config.yaml
d_shared_expert: 128
router_score: "softmax"
head_dim: 96
norm_place: "pre"
rope_fraction: 1.0
qk_norm: true
tie_word_embeddings: false
parallel_block: false
init: "uniform"
init_std_down: 0.0
optimizer: "muon"
beta1: 0.95
final_lr_fraction: 0.05
Below are experts of layer 9 (counted from 0) of a mixture-of-experts language model. Rows are named router (the router's row for the expert), down (a neuron's output weights, with its number) and show model dimensions 64-127. Each number is 128 + 32 x the weight over its row's rms, rounded and kept within 0 to 255. Numbers have three digits each.
After each expert's rows: "comes before" lists some tokens at least twice as common just after its tokens as in all text; "raises" lists some tokens whose logits its average output raises strongly, later layers aside. This comes from a sample of Wikipedia text that the model never trained on. Tokens count by the router's weight.

# expert 16
router:146149083138118115104186097151095146119124125130111159123146138151136108128158041206107105101166082187118144128142125128121095154131163149081141117134112111133171083137098095171125139177133126
down0:093108122094132111073168105164091136106170148155174107102130149168055073114160124119157060094134164126118103113119152088077158169160131133122097091127151077114092118171088182105169111103075138
down1:142148137139158138103121089105104133139131111114121190122166105131143153132120171146064173171101093121147160166119108040191129140102098184118072120127104091138153111094109123164108065135124130
down2:150069152083178142086136146131145078132117168066089070103153093115076142150115174130164160084155097059099133114141121104089129136183122121185183113071090074132137130116126076109137190165120103
down3:178160108155179077178127158109100162118039134126127046145135108121117114107169170110103154136145137151125094117111162150143143058187101152143142115139158144117107122123214156113131118111149125
down4:128077108093107147133216106124107138091150127120095069071127120121214170083121131182162100120125182156154138140091100133183128136168150108091215190113125145100081123140158112162160103136074136
down5:104108137149152136095129139099141106148154160184070177129119124167163128106118118113141138148110156157134126155125155118115103152094130144134124115119106147125124094145195125091055179195118092
down6:148151112163177098101111101158060090114150139101164160148118115200107069117106101133139167142167125167142066172154101143180206131122144083124049155109125146106168174123175118109106163060144097
down7:131111149108127154152147175151107130115093124094132072102139126162119081115123153089104159102074073165115119156105161152110143175149133095100139117110115126130149154093191141152081085201136125
down8:158155107146120115142131137132046173152113124087153162129157160118135162151140112124122100146141117085166150120034199150118160087100114154113124113099187182101164132138166131106083157173070086
down9:148156158171128087148102113164085111113091086176132095143106153078112089126145056163133112089120119175179154114154152144117133141157110092142145135126101096130114218142089120106144126172060139
down10:114163072157122143100093111124139180138130186179090089172115118164142099091146058132144136125103208131161156126117111126154133131134214168134142153149137140115148157137121114193072095145152082
down11:117137095121122148143122077135110096083064117089187084128086122133133176118121079113144161167168188158178125119171125078144122132145121148086075126072115120150182090096115157090189149098101142
down12:110145083120052070110127099147112142136146056097138165059128119137144146164114106079174106155133111132125134155149152157100151136108149104168121166136090082145115086110123149089090152178177138
down13:150193122084145090154079120126103107162148094111085106167107171127168133124109127137089107141134118139112093154173171110166100141140099077131102047099176118100120140171081114143170076148109152
down14:109122153103055100119102115155134081148162168117131108058148190178125161144175126081174116117163107180138103065103117169151123150086129073149085142115125207120081132151138118095113100132106168
down15:082159144131092137153119097162154127159176219163090123141146111109144186169125120120083157155141073121199110104136150075109171091171140092132177151150128098082063141142181112139134198096134147
down16:116126109115117099175116099158173117146077102102091107101130130114149128122168095176135168103106124090113133147147138194143077179145138153161135058162128107140128097035119154095165126119119096
down17:158159085118141101106093183138153096155084135119090122236129139095154122180134080114189078150151161195140145164135129090103145128102153116137097098120142092117131143099116108146089102120096111
down18:156101103109175117133135142127145115129176127078134146140160123104126056123107149130080118132138157113146121163155116104119090075125103165126104174102141084194110106135103103163126143099188104
down19:110122077112130137111145175023128091126177140115167082144161149143038098130160156150107158129120190111100102084128119149144124154126147115122230134165160095116111114139134125139100148117148125
down20:142062149148101064136125165097087117145208103052134115174172118120073124102178134164047101127131128157123170132092096124149155143123091145155134151120122195119182146118178116190126106100148172
down21:162154100216079071108160185074126147154169149160124152143155170112125099072139088144085121100103164180183144123134151150091184122170083106056112131101101177126098103167118073114110090082166089
down22:094070065118102178134110157073126131146112095126096142149166134173117162088174113099123129119169091137161144075139120180079148199115161127089132140172153134107122096167101141161100173190136156
comes before: "a ", "the ", "an ", "also ", "not ", "in "
raises: "a ", "the ", "an ", "one ", "part ", "b"

# expert 14
router:160161140143115120099171123118178121108174157119097166134189110096147101141102092133101063173089116183082116188145115093129144100139121163072132108183106154096101148123113127156157057142155146
down0:083115151108200161130123126121185104146103117130093138144134055120084096109097154165147105075115131120114209097146144094155141150137105138139103116062132122158079153150094135064176128152127097
down1:134109163155106134125044135148155131111123111136128125119150198172071103151140100140112159087076184142149229167060095131147143081136121107105135115153153080119149127083141191186098104136154123
down2:089128108155136176152123113114182150118069128178138137129123131119139105199119139114100127135093152159169108124148115154142107131181121096131104087144111168169091163162063163116141093160103196
down3:054089091096147079105080173173072083100105156110131130197071152101153133163138116091063137152124102141178187135120129193134095141142136134138135117099155174207156133129149102103145167109169159
down4:151103127129054134103139115138109097090160122130105157144123168137133118150088151169115142113151087188193069048118048189134098147129122121182184134147103127098105132136156152115044134156187172
down5:147081114130088170129111081078160095142134149067142111120127064130080119151124153130108079119121220132094099194106139125135043157086111118183142149162098183066140149100084187097180216189194107
down6:123073102103106137083111116107152123187157131068136121167119107183093151107029123165174103158115178207119127104086089159095098165157112095109145138154140126170095102148145138108222123208119202
down7:175133171135080090137082140118047129106146099070125092121104071097093202130145130113054097126137119073157102092129103150101133085148168114175106106103164056192186141062148109154057160123132142
down8:071155107120145145151101152091119156145104097127140135024149112164080110134112151062185118112093102093126065115124124121098146112139135154184128087131046144070112125150096139132094123134097127
down9:145110159114156157186086135105055119083130133071121128127138133129172100105070144133114121161081112153079162102160096140134063046103105185143130169118201143105075181170172165116132145158098142
down10:148111096122182055155172118107086134121160122161116108136167111157144133155125117118098114138183132115164126085168168110131099133152154203147145180153127145098092169136118162144140065203087097
down11:100108166117093199138151121070144129153150107073126100124123137107072179060157149132095120152125061121159133129107117103083084108135110089117142154087107134204125054167107070110116194089116123
down12:124152125155158117172115106085161143159132109143106138123083215141173132162155123081152197109089157147138121117132105160113125088132138136121147158136061167075171134113141111138104117104125115
down13:153186126103103144149116131086149161162102169177112186116110161125153100115103157126112103103110154085118116123139096115138214161029173111165116129158109148142121160152100156120134114151177132
down14:173129137173127118135055164198138143145144130138090158089237157112082165108149165130120108134106103150073172165117089118080096128105109137123131156165099137107124153175099102087177144105191151
down15:111113078105122098083055169197154187165120108151135145146171175126148142076107100174157090129105131178148144133094114153177185118137129180147178125108134101143133145145146136188141143135133121
down16:096110116109131180093178149132181098095061036080158163134170115140169124095154127110211123142066125109089195091196132131127179133117119192121157120152143177120111145119201113154145155080127092
down17:156129171069173169095108091138138150102167081125151161178177100123177158117205106140086182123080100120172144079133167124171094137148128132090115128086143091107063182157131144136132183162102088
down18:120161072094100098087083133138096126130131160147141134159144127075146140133093126174137193163149106092156104124082113152153146150159136118159151113198147103128174183129128076118150121136137106
down19:129109097098050136060112137141135093108107132098111137139099126129135150133126100093067148144149137105115045143157187149114086091151122114169159125136120168183160195126123143131156136081107130
down20:102140112111136150077124091138085124168111091175135108197189146166107097115149171123124135137125096117129152086124133084117162097091106153136093119109138103110132125063096048115108130108161122
down21:115089110129127148120146116131082127173106102185206126109177115103085126164135112124084103121178124129109129226180164111170148082106144107117068143123123173079132104130114119074120177070099148
down22:151129181165143132131189121123138075179123101104127137161098150183101082115161132200082118138107084132151106161123082125144182129141100118095167107189135141118171151059127088146131107111149117
comes before: "\n\n", ",", "% ", ".", "000 ", "5 "
raises: "\n\n", "3 ", "2 ", "4 "

# expert 2
router:129110177171063111120145153153155118083131128062102160087136198086125133112154117129107106160102115140119152216172102145133067107185143194127161085100096150107176146106157082104161169092166100
down0:093117135114060210125135102142140129034162140158072124149111137204138117098121202100187138117149075105167110132089158172148109164100095103193128141099171166116116109124091153124119137154147083
down1:162140148087113186158117166109089120116154173154138115086143170155064080120149096121110136134142121061089151144150110117111138151117170111157138130188135151149154168116057112147147045115107114
down2:147146180110215131070153126199104117145066159160174116203122150133091126147088158147069130127135192096087107191180108196150145148122103141090157184158102132122117147110066146158151096144166145
down3:169145198181117116123138156095146121179106093100083118064148103158122154108115089107148096136147125123125155108130138158131129137140169076101132136147169139165122113142158138091080122099113094
down4:154170164097139087117138101107127121178151088122117096141155183140165156124068127124160131154217144156065076072111103086164222177174164082094099156112072126146113109176150138125084121196145154
down5:165121149101106165123087088155156132096071192163125074111189140081149107118105139190124111122121103111070176180141158133115069133138131133087158142114114132099123128135128178064142091129144115
down6:130129101165109134113061112141134145144164145141145117189156169113156155104107153138125136156152123072155029196148109083153134094132064095168114120136118141220125167167131164144169136100203122
down7:169145172162112098051160171147129168115110169126157209122142124111088116188096159120099151086093123106105212129106182079119129075164172080075192149095167198130161153077127126144162092144069114
down8:100123112135171101192098120173168117144159145119137109154158101177107141095065128109160162089118128081168092082167166133101140156068125067140131069163119102154144159152194134142133017169132102
down9:143178073092121160141095099146134149155115145138125163193172091093153116109106114185097049125148139105177141104187100170163190133175150139106158132132151098145092067136123158129172116132091080
down10:107143092118143148186150186113132102107139137151155168123114064127134116120078181134096117110104123104086096086153175118064165132168129083097157167146150093112100094136158149146125137097099137
down11:122095163068112092118124156138132132111160142203135137115124098085101121171179147113106092081149098088169124133081154154130152135093125136122126123126095141077186141125144107121161095145134124
down12:148082121146103152148128148172070125165193152095090163125175116180139101176168134141127157144124138160152165124120072124089112106146148112103146179149136108128106117106114167089094130109087224
down13:124154128122104103130104111176177072078120129100116060145112123139081146170079097100105116109102129194102123081114109179095144156139123138115169128165145077150170121148107122152103124155051145
down14:148106134058183170140120127142170112108092172154138138147095083169145075135075147094166096139113112125098151149151117146167109131139086084071130155195130126157073183084147124202165064110104150
down15:147122089109141098071123099107099163135099144161122087154073165101100099158145101136097129161146202102110146115152074108117101098140118118086199132152123106151114176200155155139156131049084146
down16:124156124092090126053107109100147089124090170169091150136145166095104062144152165131132122113089096120100154072084139186098160118122096141092087121074153172098149123114128152143148116121123128
down17:122121129207165121046145074120161103113190130111100128199202150159120131111120095091130102092118063173091159075093078157158136132126137156123102160138177146056128124128076126122161142185185117
down18:135081160101050143113100122124131114117176097084120094145124073142170142108080097136143056125116134107158134076162139191166153094147145133109094126135117169103085132153136187085088132193126096
down19:239147132155077126112113149220148158096104156123151124095084104101101160170158117150107085123075188183184084151112126071102115181098148142152122153149107120190112177067119074131143156115086140
down20:171153136127145165129133090136176118157090111119084194064117089152162197090149137166164091075129155134127145127144175144099127100170092088075154185111120106087130134119116125134114108124176080
down21:171122103157202139154155045101161103109109149142114139093164119117109127082109082107178148170172163175152151179167170142138114137105098077093150104046132107136143152119136164078083131077084087
down22:123131158116140145088066134156156150130137164127140157156132086117111119126093089143161156131061140070144128134126089110134133125177187115142134134129150101155155106096141117100139117155106150
comes before: " ", ", ", "\n", ". ", ".", ")"
raises: "n", "P", "B", "T", "R", "L"

# expert 4
router:167130077112167076134172137132113127074143151127124175108136135085159121181137119163070121174138124162132151164176109095169096181146136196107139121187111113094148120100085129227154140140147150
down0:170177089095111107105129165113162118140141150129107120123144139122132142118155128059178139152162165125171190115087117128137064113141129112126136160133127065086088156106159109159113105127104114
down1:090156115148165139128143096179110131146200156108110087182115092098077165142135091138114170134134036149139118099113160165089136129175146112097086125134091118133167139152103121132129113060140150
down2:156143119143123124200163142110109166128133129081161119106156078110150167128089124152167080147131090091103105118107122037126145138115134110129111125074097167180100107138138162061112111219130135
down3:103146078053099151112096121171103122142090153112101094103146156060122059156144167085137116095196151158131079109155073160118148067106144159108085161183123109126162147160112063168137123099124157
down4:093098100133152125112072150143035144147099153068106130150089120119115167131085187167106123135119141073159113160086144132126132164126166137156105134201136085105203118142159112180152117156103148
down5:149066159159102124171100123098112075126135117156114158157206103142142131138096136123085070114071171125136151091158096108068133165130094100152126182098105153130109168195095167135079120147085093
down6:180184097137122129069209155052127116138130123092071096146126179043089106101168132106130141093190132124056177128103135103151139169134119138118176104139129083147139118096089114137148087142149122
down7:166107136099194082084103113149119178133101099150107136125145113161124116101142172145126075124195205070091189116119178218147164129170097138122169155141087161112221125137133155158176097139128123
down8:112130153142156149128133125122103139170115115130103087100134106118136094147136106120137194186110084108128111115132125143067130074128180165153096121156107045099143160180115121134123148158177123
down9:158171118122164081102125050158157102161153163056122097098115116125107064096107103132139150106112126121064121071122152166113126159086127148132162156126179109131077150116119114107073178125112096
down10:117079139135146113104161169113135130158152095104136124193152148199121118123134108073105119187141163036134108154180098149073077107159117145110130116154139075162144118163122167188124099176146151
down11:159166106076132093140138088145135159150092141157146057142144081085121145131061089059104125108154153124143085141159148149132111149146148093136091093134132134146100099141114144137144147168134150
down12:139149172123128108154112099094155132091155096116138155132129123089142102104166148139152105110066147181148115145102135090162116120112161103119115155119093181126141166134092155057124139127128135
down13:161118113124121121137132155188148148198113090105147155120142137193115146143082164110113124151062135128074111128163155075160166166113127137061100116070183161119094177060144069091129161128119158
down14:151124203061116124103078155102057131125153164162115134210144160117148147177074136172126183192148111077127134096122140099127089178134060149065091105164119159135152069162100142079101075145132104
down15:103119081177089138153119170093104105159109170128134111148109074184101100116191102087161057096159127112134126114125090169184156158143136173159127155209129103120197076103053097133110177191129120
down16:122147159137186145112104110177142151176175119154124093105137104183091112135140141128149171204126075075110117080119096077104178145177138126116085120084121124071184124132086083123142158159180122
down17:175101120155177119087110092093104136075153144153092135105154158143077097128186141131104164141123115092076162146168136133117097141134087126125200182141143174112171147122061123120101231161153132
down18:162088121158143101149176105207106181145088196123128155144115103131173141113089118103109072099106108163112167165135093104135188160195163200114156156169154166152082085154099123115156165129092125
down19:120105117099105145118141061132077108166142118116049122088125112131153100098161086161161138132176115121127115180136145174132132164151136151156114140066129176154075109153155160115156147077059164
down20:104186106120130109094094171137083136184141126127095152123144114151055171151147084136126133110126078151087107107134069220053128162144150161061115102097152102161105179144098123149110109161129137
down21:135129120130139138137099144130117144142130129135137106113021163183149135135108149163119080067117129086125131162130128096163191128110107130085150127154139152090168109098130127118211079141098108
down22:110144106134071108139138118165164138137088119066115136132142111139114142129174102089083103121212149180133127167183145182076074161147063071191118095110105145205140146069148172111137105112147139
comes before: "The ", "In ", "that ", "to ", "He ", "he "
raises: "W", "A", "N", "R", "S", "H"

# expert 18
router:131122130133097094094099076127102133089187140123123158176142130146152107181135143140099044141096106142114107155142141055100141161147162118102126117161121159100135160128138159168147077137125144
down0:104076114166121124088134122193181129119122111161141096125126194101152165118123139076119208116174119135110130100160111165091132126109134091124183167122087164128176115157172139175167147097134074
down1:209127119076135052148112148170101111191127136070127138125141094158160158138054152127139216155105145144120187085101100124125125151092131126158116112102109109150118143132154119162156160128189115
down2:127067092136086111095136184172144219183142084090124194158135104070115154040129113142083166120170146155116153176106086151157155131138179193072147116118142132122096123173194093106219149135135120
down3:116127130092117062129141098094157125031128148102166113097154135102119130085110134127152156103107090150135103138090125142147095069173115127063155208148104140144130161130141117141151156127094103
down4:115170184176138092147113096201135155108124112162121157148079137095128131143110115169130154156147147159162089055121125126150176202070198080095132111161140051121118131114078132132140159137163131
down5:144152129156143145137203081195148162098135128080159116135175144144124141093108117170134159182098134129087141075107096115130075117130132120104112179149112097126052168183151112159129161145155100
down6:124087110145144174091117150126128140102157135095168137240112103160155183021155169138057123185153138069066140142154141092101139151144144192072139133079146125114097125131151135137144106124074131
down7:135139113115174192124114096147150097106115144114146098088123080090140108129171080113124141126087117170124068151110111107126108124199149131182111169145166085091103173145172127101151105122148139
down8:148158152121118083131115173129151146184163079144100138096081085101094090223119133153159110135172159106125095112145102087127133128195146172101155179107137130030076127119070083080191164127122134
down9:118148109102176150168070098122119112112126107156127104035135126143131177120140163154107089103150062073138169199130075138067133135097115057108109100129143104137097130151128150128120117103137131
down10:160179168135186160090134159078149133124059173110212132077120111145122125136118086179123114160104133109120087083140125064134175100113143154119159155091102163143131130075120152119195159161087179
down11:090152141092170114118116113088091141102150121134133130134017050109105071136122137101146072035135120169129140158166129129148097172138148108142081142111122138140123137175112179120052145204155159
down12:111091077131081120131167124149149139102120095096102136145194158120156100138109143097147112104136132136136158141094071162124093095151170083121129079130088125141091139153124123065160125107116171
down13:121118124165174103089158121165079178136051071146095162138130091072095111165095168120094169129134135123130147160099102130182084110157172106170074141110090103099181153119083130153077150195138126
down14:130176122143078166111073139114129108093159155126083100143126046103112135140154139150110195101070168186134093096180089101082110158146100122122114114132134046127158159080112129135145119160137133
down15:148126147121119213119143140095141190119174137123167101131139124102114192165127128128134108067071095133206138069143170123133143121119131144160130111132160148101044146130077115095114106116146131
down16:144121107125132159173065149146163157135136154141098129188089107167133127158067127082209180145102075123096089114091086121159108118199124147109115155125166086151138180170101085126075160099162105
down17:156147139135191205135148169134118117147142133143129089120091165098105148142044066135134123109116199099124128065121137132110102069138129090120124160174163135133075143160137174169164101108152202
down18:163121080131095144089166071124180182088089161094139172147074134101151136041117127155135104111124151099141148123104117141165117091123094123094127112128105106083133106095124101128148113123158169
down19:093142127130096078154041105083090184084183123090100093096129135165098083101090119168201123107171092143126204120101093144151139099093113105144057176166146166159072095079118124122138124159105136
down20:148144110145107131104119171134119127108147102113132184137193177090134109166133061138132138135203106144113182169150123107160059159127145118062047131121133124096119138119146127153137088097126170
down21:112119103125167142120115167134118138144089119167116129082123096126129086109127105146085139089169145084128146109100076063148077180129147062122095132116152078160124149134169084134122177129146131
down22:153080140123110127054070100105113081177118164120227171229107168162111142110122083132114124133132136162129133085082139126168124173165088108096097129144140122143146118142114071105184095115158166
comes before: "3", "6", "5", "4", "0", "2"
raises: "1", "2", "3", "5", "0", "6"

# expert 1
router:154194078088111097115138093126094176106175145142116134152153145105131096169148141161113157116191089199068190158164113121072106168134139160166121144168072145150088093075105079152190185105144175
down0:086176127141096069171131167137124120177125150123123097132145129123177164147171133150167125080138147091092072113170132142104114133123154171167146142146083159131105052090172152108144168180167144
down1:136088076127095137131140166102100132122095119114085137153088129153150148081141099091144070139111073124158119112144163140075117205135146104192135161132134137135145091134086170144029135097128116
down2:175101131133100147094134134129151091153086145144160122138155169123160131157079185136148044149149147152139151173089103100118156129158082110130127101182191157129104079157189105138133118096114133
down3:102089151116103152134117115131093093101119106140189106119122139146145114187102140107144103089114085158075104137140097153111151102085138120132115132189108075159187074076138156103117136069160141
down4:106169108141165142169106117121077133146135108099112161105140154169093171138147181139127178180124104148103180116121144114165152131070172153157131117105161202122088145081139117156138150108058176
down5:134132139163155134130127137131194124115075180115119158122106147132138163147085094059097137155094129092090118066113142148089166109113150133128154152149157111126097105027158141122109177095127140
down6:139196160098139128120120148107142147090077169117152137080157178121118108112145103109139134093120179115132142128082123126107114113173085170134146142222135109123112128161159168121164157122154082
down7:114066127110123136179095116103119136179069163096127102130083144054161092117109188151080068109168174161112107144152136115116116173133175183142077131170144103129178092127104103130189155140083115
down8:082105128179086123139079141103172133151143057106164144160161119157121082144130191131157128129069175102172110078103106117100098139141099112105235172169189127144142134106129116136123110062103121
down9:099174122085136156178110179161144159091089079079119133107099198101119118135147053122113158172127131130110063134139068110139062129099114089190139090143176057121075099081132124147125140111148132
down10:162098201150173144127109187126062135121089131152116131161143139124138088121117106076145155130076075070084110111081150130158171116136081126124152104146152076107095156144165125120125124103122110
down11:120116123109140084124169174120133134066124136095124096154180189102108115103139136159073127090147108120118139157158134137122111160176127082109120103141103155101176114152118118129097099134123122
down12:096172131101090096139128112168158087127178113127083096128110118117107092121132160116147132103083142104094146154128123150097169130085141171079117139125126087140098107071160199173136111136127109
down13:095143087121122140194113159142139125091146146083118142127133084165089093156129098161136107128089129114117092120098107161130094116135194171089159203065099166079111168166147125130137098160175141
down14:118148121155094124110115173189094177162129180152192127092121083102147170102161150145130090134150175148146083135132154156133175150145128143119105165087172140135129136198163128133128086113141145
down15:104127090167133093153110148155117140108105176174175096114165136145131163102116088147134160114065159126049170079143140112147125138116123136122134106134171095145134127140148075114137096182104108
down16:152143152094078144087118158073134147136120177152126151131147117171103149116151173144143133120083219207107130125192123121144128166077181126078174152122105152097130127093104143137153145140102141
down17:094083092112155196111157115115136091096139145115078072112081040131085152139143140157102112165132147056154170155101072170055081131158091091150115121127208125155103126138164158085155116202152080
down18:173150097092098113110170162165092148135121088141116065139174105144089132083158154165124120143158111066161174138136174150095108142175126157141157154088148094108178121141109190105111102186052144
down19:143115176127138083152108137142129155137090086112132089122119094112129146196120090168146170150076085148228080105151052107103141133101129117138195163138171153141122109130146182115136159110114106
down20:143117080139139196134126154120070124111105120117111084098084121110114123157185076104133152176141173159218046119137143079119152129039138165091087126156132162099138143141140154131110130136107141
down21:029130109128131167139130117139168148130127119143133125137109110106132167119116123158137148145175157137128158132115164100040125112132185119144064139124124113130085149085119087123162052120135140
down22:044152140122124088166122147076107117144058135153164107108148131089156129090104170094111128139132135152131074134086074119167106136128088160131155139034152162110074112149099108186109158114167103
comes before: "of ", "and ", "are ", "in ", "were ", "is "
raises: "in ", "(", "and ", "with ", "on ", "of "

# expert 22
router:131091072182150117108185083143133137106125168095049198042124155165138097125180151133139071172155077199113170172153105142089102091169116120118123090199076146111176144120105148124123140094127112
down0:098105205094096173165162132135150163142094137139122170089098137139123142162114146114117166095132175105117170161120109090081122195103172107140093192172137072060178139108100128151129164066103098
down1:103162100101127107060110088085149160090194123188155192154155139151147143120111116114180142165118180154069159097136116123104155122131095151118141130130113084119136088098054041147143103157121168
down2:092140111114057102114175162117125065124091146114102138115171085157088102177093107136140109166177109119192116129160130165121085123124127127158146099168148142110181157119123112139142142104145117
down3:149093129186098099161119130136151212144168095139139203098177147135124099063170183148097166165179115139118152126144109065222180086095116097118083149178066139173142140114141141114137171174159115
down4:116128153153101109127144128122077130066160162119138123124142060149118110142099091084154154107104133149097159106100131196054135093113107189151120104144135164106140200159169098154143107147156174
down5:091079066150118137130068111139129098098149156048115110116094126076076173106156091155083098174146108118135134112095157126134101087073183099118141181120141171140171144140156146092078206102171103
down6:095155151149128149121160084116095087171130087116161130113122153100177114135147141089115140123132156115123101111170147132122107069135196125171127179136105142146109167114148194084143115119058111
down7:109145132105115125081110070136132149084091160145100123137162158147138133127133116142134138073133126117141134144129105100181191083106145106115144136136184141118180086133161101172074136154134126
down8:133201131153174133125094097145135147150164116099124160126165111123145168113065160156117157147064173130158189064112050139142144115044150164116105110107169097159118129111176113116129078123120179
down9:146127125097068115160169142075139135111173129110094141083150123121101164208132135198132102184134138165094149165179154104058101120152133145143131145127133189133119173113082105089093119095054150
down10:139188138131130101154122118186174123132118130078110099189116087148107141111136147122167113130126164068121113057128129070107151160160148134135107164150077156080143163109148124189101106128155153
down11:115099138123163115124133146115210168130132094148147134136137142149166174154152150089123064165115099108106107140131128164131142129130112098124116164120150120145147108097166147174098135138105138
down12:124154168162138169101164186168116092118120122169148153142098077106118064106124163102146080116103135150105179126157084089173132152123134150131095141135116107137081139122113058060160076068142096
down13:117144152081130133113100155086135130144160164118162181126112105078128162139117100095123183097164166152100112167117097067152105136108138081112147191095091129132095110079088149179125103084112108
down14:148145084080144119139200108124111198114109115169097073105109169052119159125129116183097119104174103150155084176202167098099205144156123143138121179129049172108127152116081071171119168128166120
down15:118068135149159091090136188148176120123165163113137080161122051116159155150141105135186064063185099109153098158112131093155116116165099131157148117140122153146142122162091118138186115125195085
down16:099175120118144100103120095133161141128087165072090063139059104078115174121135105102162166145112141112115117171141054203126144127102122052092080144154163114173156089126105120170129111105185074
down17:102176097145115152115146102138099130065108106155105125126129160091199120121127166132158093176152174094174137141137147135152088131135099043129110119129070127139112147109089103101152109142133184
down18:127127184115132125193127145140114161090100100126102063111172107175119121131163032110085136142120123196163088102102091239115145172115106077098109124087096112192111124131139136163103115060037153
down19:118164184130066103137120127139187123135164118150153130068139135185156098093144127174158118108117130125164177160138104139161133152116129122121129160147110065128179158189120158116109159062136090
down20:125110134061091153076092112088136106155099136191121133113159157089102103167127101110178088125150105182076142147083049052137063125189149121113081100111096122102113176161132150175122090083141229
down21:162154071078111154099105133117100112158129100133204121120093145124103107133163129116086093072100164117113172170156192078124108149138081171163121138120098152064137119129147153152065120150108116
down22:134096148167149116099167197129115125158118097146140078115169090130162137141131102121134134100148100129177052095141176215084087136091149150122128133142125068087151162125134145071152177084104177
comes before: ": ", "–", "; ", "| ", ".", ":"
raises: ", ", ": ", "-", "–", "(", "\n"

# expert 11
router:158146129149103089127127086163075146088158152146110136082196180161156108113139097145133061181181129220099106145124114136124115138169169113084119115106103107099214122078101101137141169125116136
down0:109129147120106144100172111115106090134198110118077108133139128130149146166143141136122123130167110138139130088077164147189118124162068143092165137132110112079164089150154085132133133139155120
down1:113058079143142099133111132104102108116084119081114137111089182166128120141086155192175118145131059113082180050152197108132197167127130098093128097139108123127214158055116031162170120084122132
down2:087161109150186146193139098178063121124169149146095203098157132143158086123145174116130169139116068166125152145137143132147158148097094154040159116203136109147144159139043126132123166133109165
down3:147104112184104154121096163124110104141165143136126107160166125142085154123146060138117085095128170094111110196148115149144126162162109098177151084131143154107162102118178031120131146123158121
down4:121106128160106174164117136183112132147109115091095177154117104099151125123080162118109137121178123135088096128113045111135124134168151075117088148092144148122121090115168152121117154075187162
down5:108116143072140112235119097117158079100028142103129120102132113130119197089114089117159064123178206139156145081168158099129149115199097185123186115051107121114151144118144133093157166172136125
down6:117166129081146124168150171121190125154149101098112078108118111118171139098149160118159121190109134117153177122105136152113125105116183130094107145087171095153119086120132119115117134063111149
down7:123107155158114116106143104136160080117160162120127155122112155159124133122124153146170114161135109086142136094142061152146100185110063083146100119122150158122094145141103148083156171121150147
down8:072133150136131130144115136193145129133124102110109129116163170166159151144096193104153130132177111159089130080089139112139103159122115157129059128163077125111126133171063131114124089113102102
down9:153147105118116156188108107139100115154170149157167132146134101101165131139119130097137133120128155127131134116114091099112130051117137156120137129085109105083115085119140120099118201146131157
down10:122114124129111120161142115100161124116125157067165116102121080163071120121112109144094174141108071112151126110142096118126067116088109107082084144185135172161124146132134205124173139125093151
down11:117208156153100144149185117064149137153108170085122102088143106171157106144153121105073090093135145139140134132113071178089121132144136165122103116150136134136178182150124153094120153147137089
down12:097100116082141099120173029104124121118083178101066169182123130162148115099106176154115155184174077116136057108185063045124114061158141128141074175144108166098087148132142076085124198126167132
down13:158117143174088135156158108173098122111146168105132143168093132116107097091123126117136138068121087142131084161138110127107158133109107087188105089127104094202082126155169153123086144132138131
down14:105082111094081069113088094168052175138096154074147122128153118186137124185147147159137097152113080130150134095162170180137142149106150093067165141108111143144134136128063178096182132081092178
down15:143144169063152126138109135161112134174129198137121124139112174162118099135149116122114142110133115142122098158007099192119112123186154181110118152179113093180136105156145085122105158154168097
down16:176156177102129064076203061075110078118148175104141094122113128116169101165117093087113155144134187103068162148101139171177085165138104185145176108118128095141196150168109126119156110150082112
down17:141170164180141096137195102125154109134180238080170173141091121111181127094144133111078144116090109160084107173139074106132108119133151170120128103107163145149143158160159155135173218168104102
down18:153111157114160169108148095134139120129165198146130111106105106124126093085146145148143152124169145061086140176099149066104089164110123119114125133173136171071151131175156098122144084133105087
down19:101132119132102121091144114172169126097129136140081045151152182108096105147162145143181121120161132128140128148127176122072135129120123146134168069145196149138045103117122134137111119121112102
down20:058096116141136133149150140131173138164113123148138154127165099117144183143139158113162160148142096186104114105175079199113119119149078152110097159143082077100151102130103168102161081148107155
down21:197119141101156136106093110130167119113174144151101168136101117146143084062193151093093165159122105127128143130131186128123119180162106141133090117165136165142148113163087071100168069126123141
down22:111144132089096126147124076121153126112159193137092182167154160149161137123138124124160114086183143170172143077141146198176121113169101136105127138151135107160158138141157139166144168155083147
comes before: "the ", "and ", "\"", "The ", "a ", "which "
raises: "the ", "a ", "one ", "two ", "and ", "C"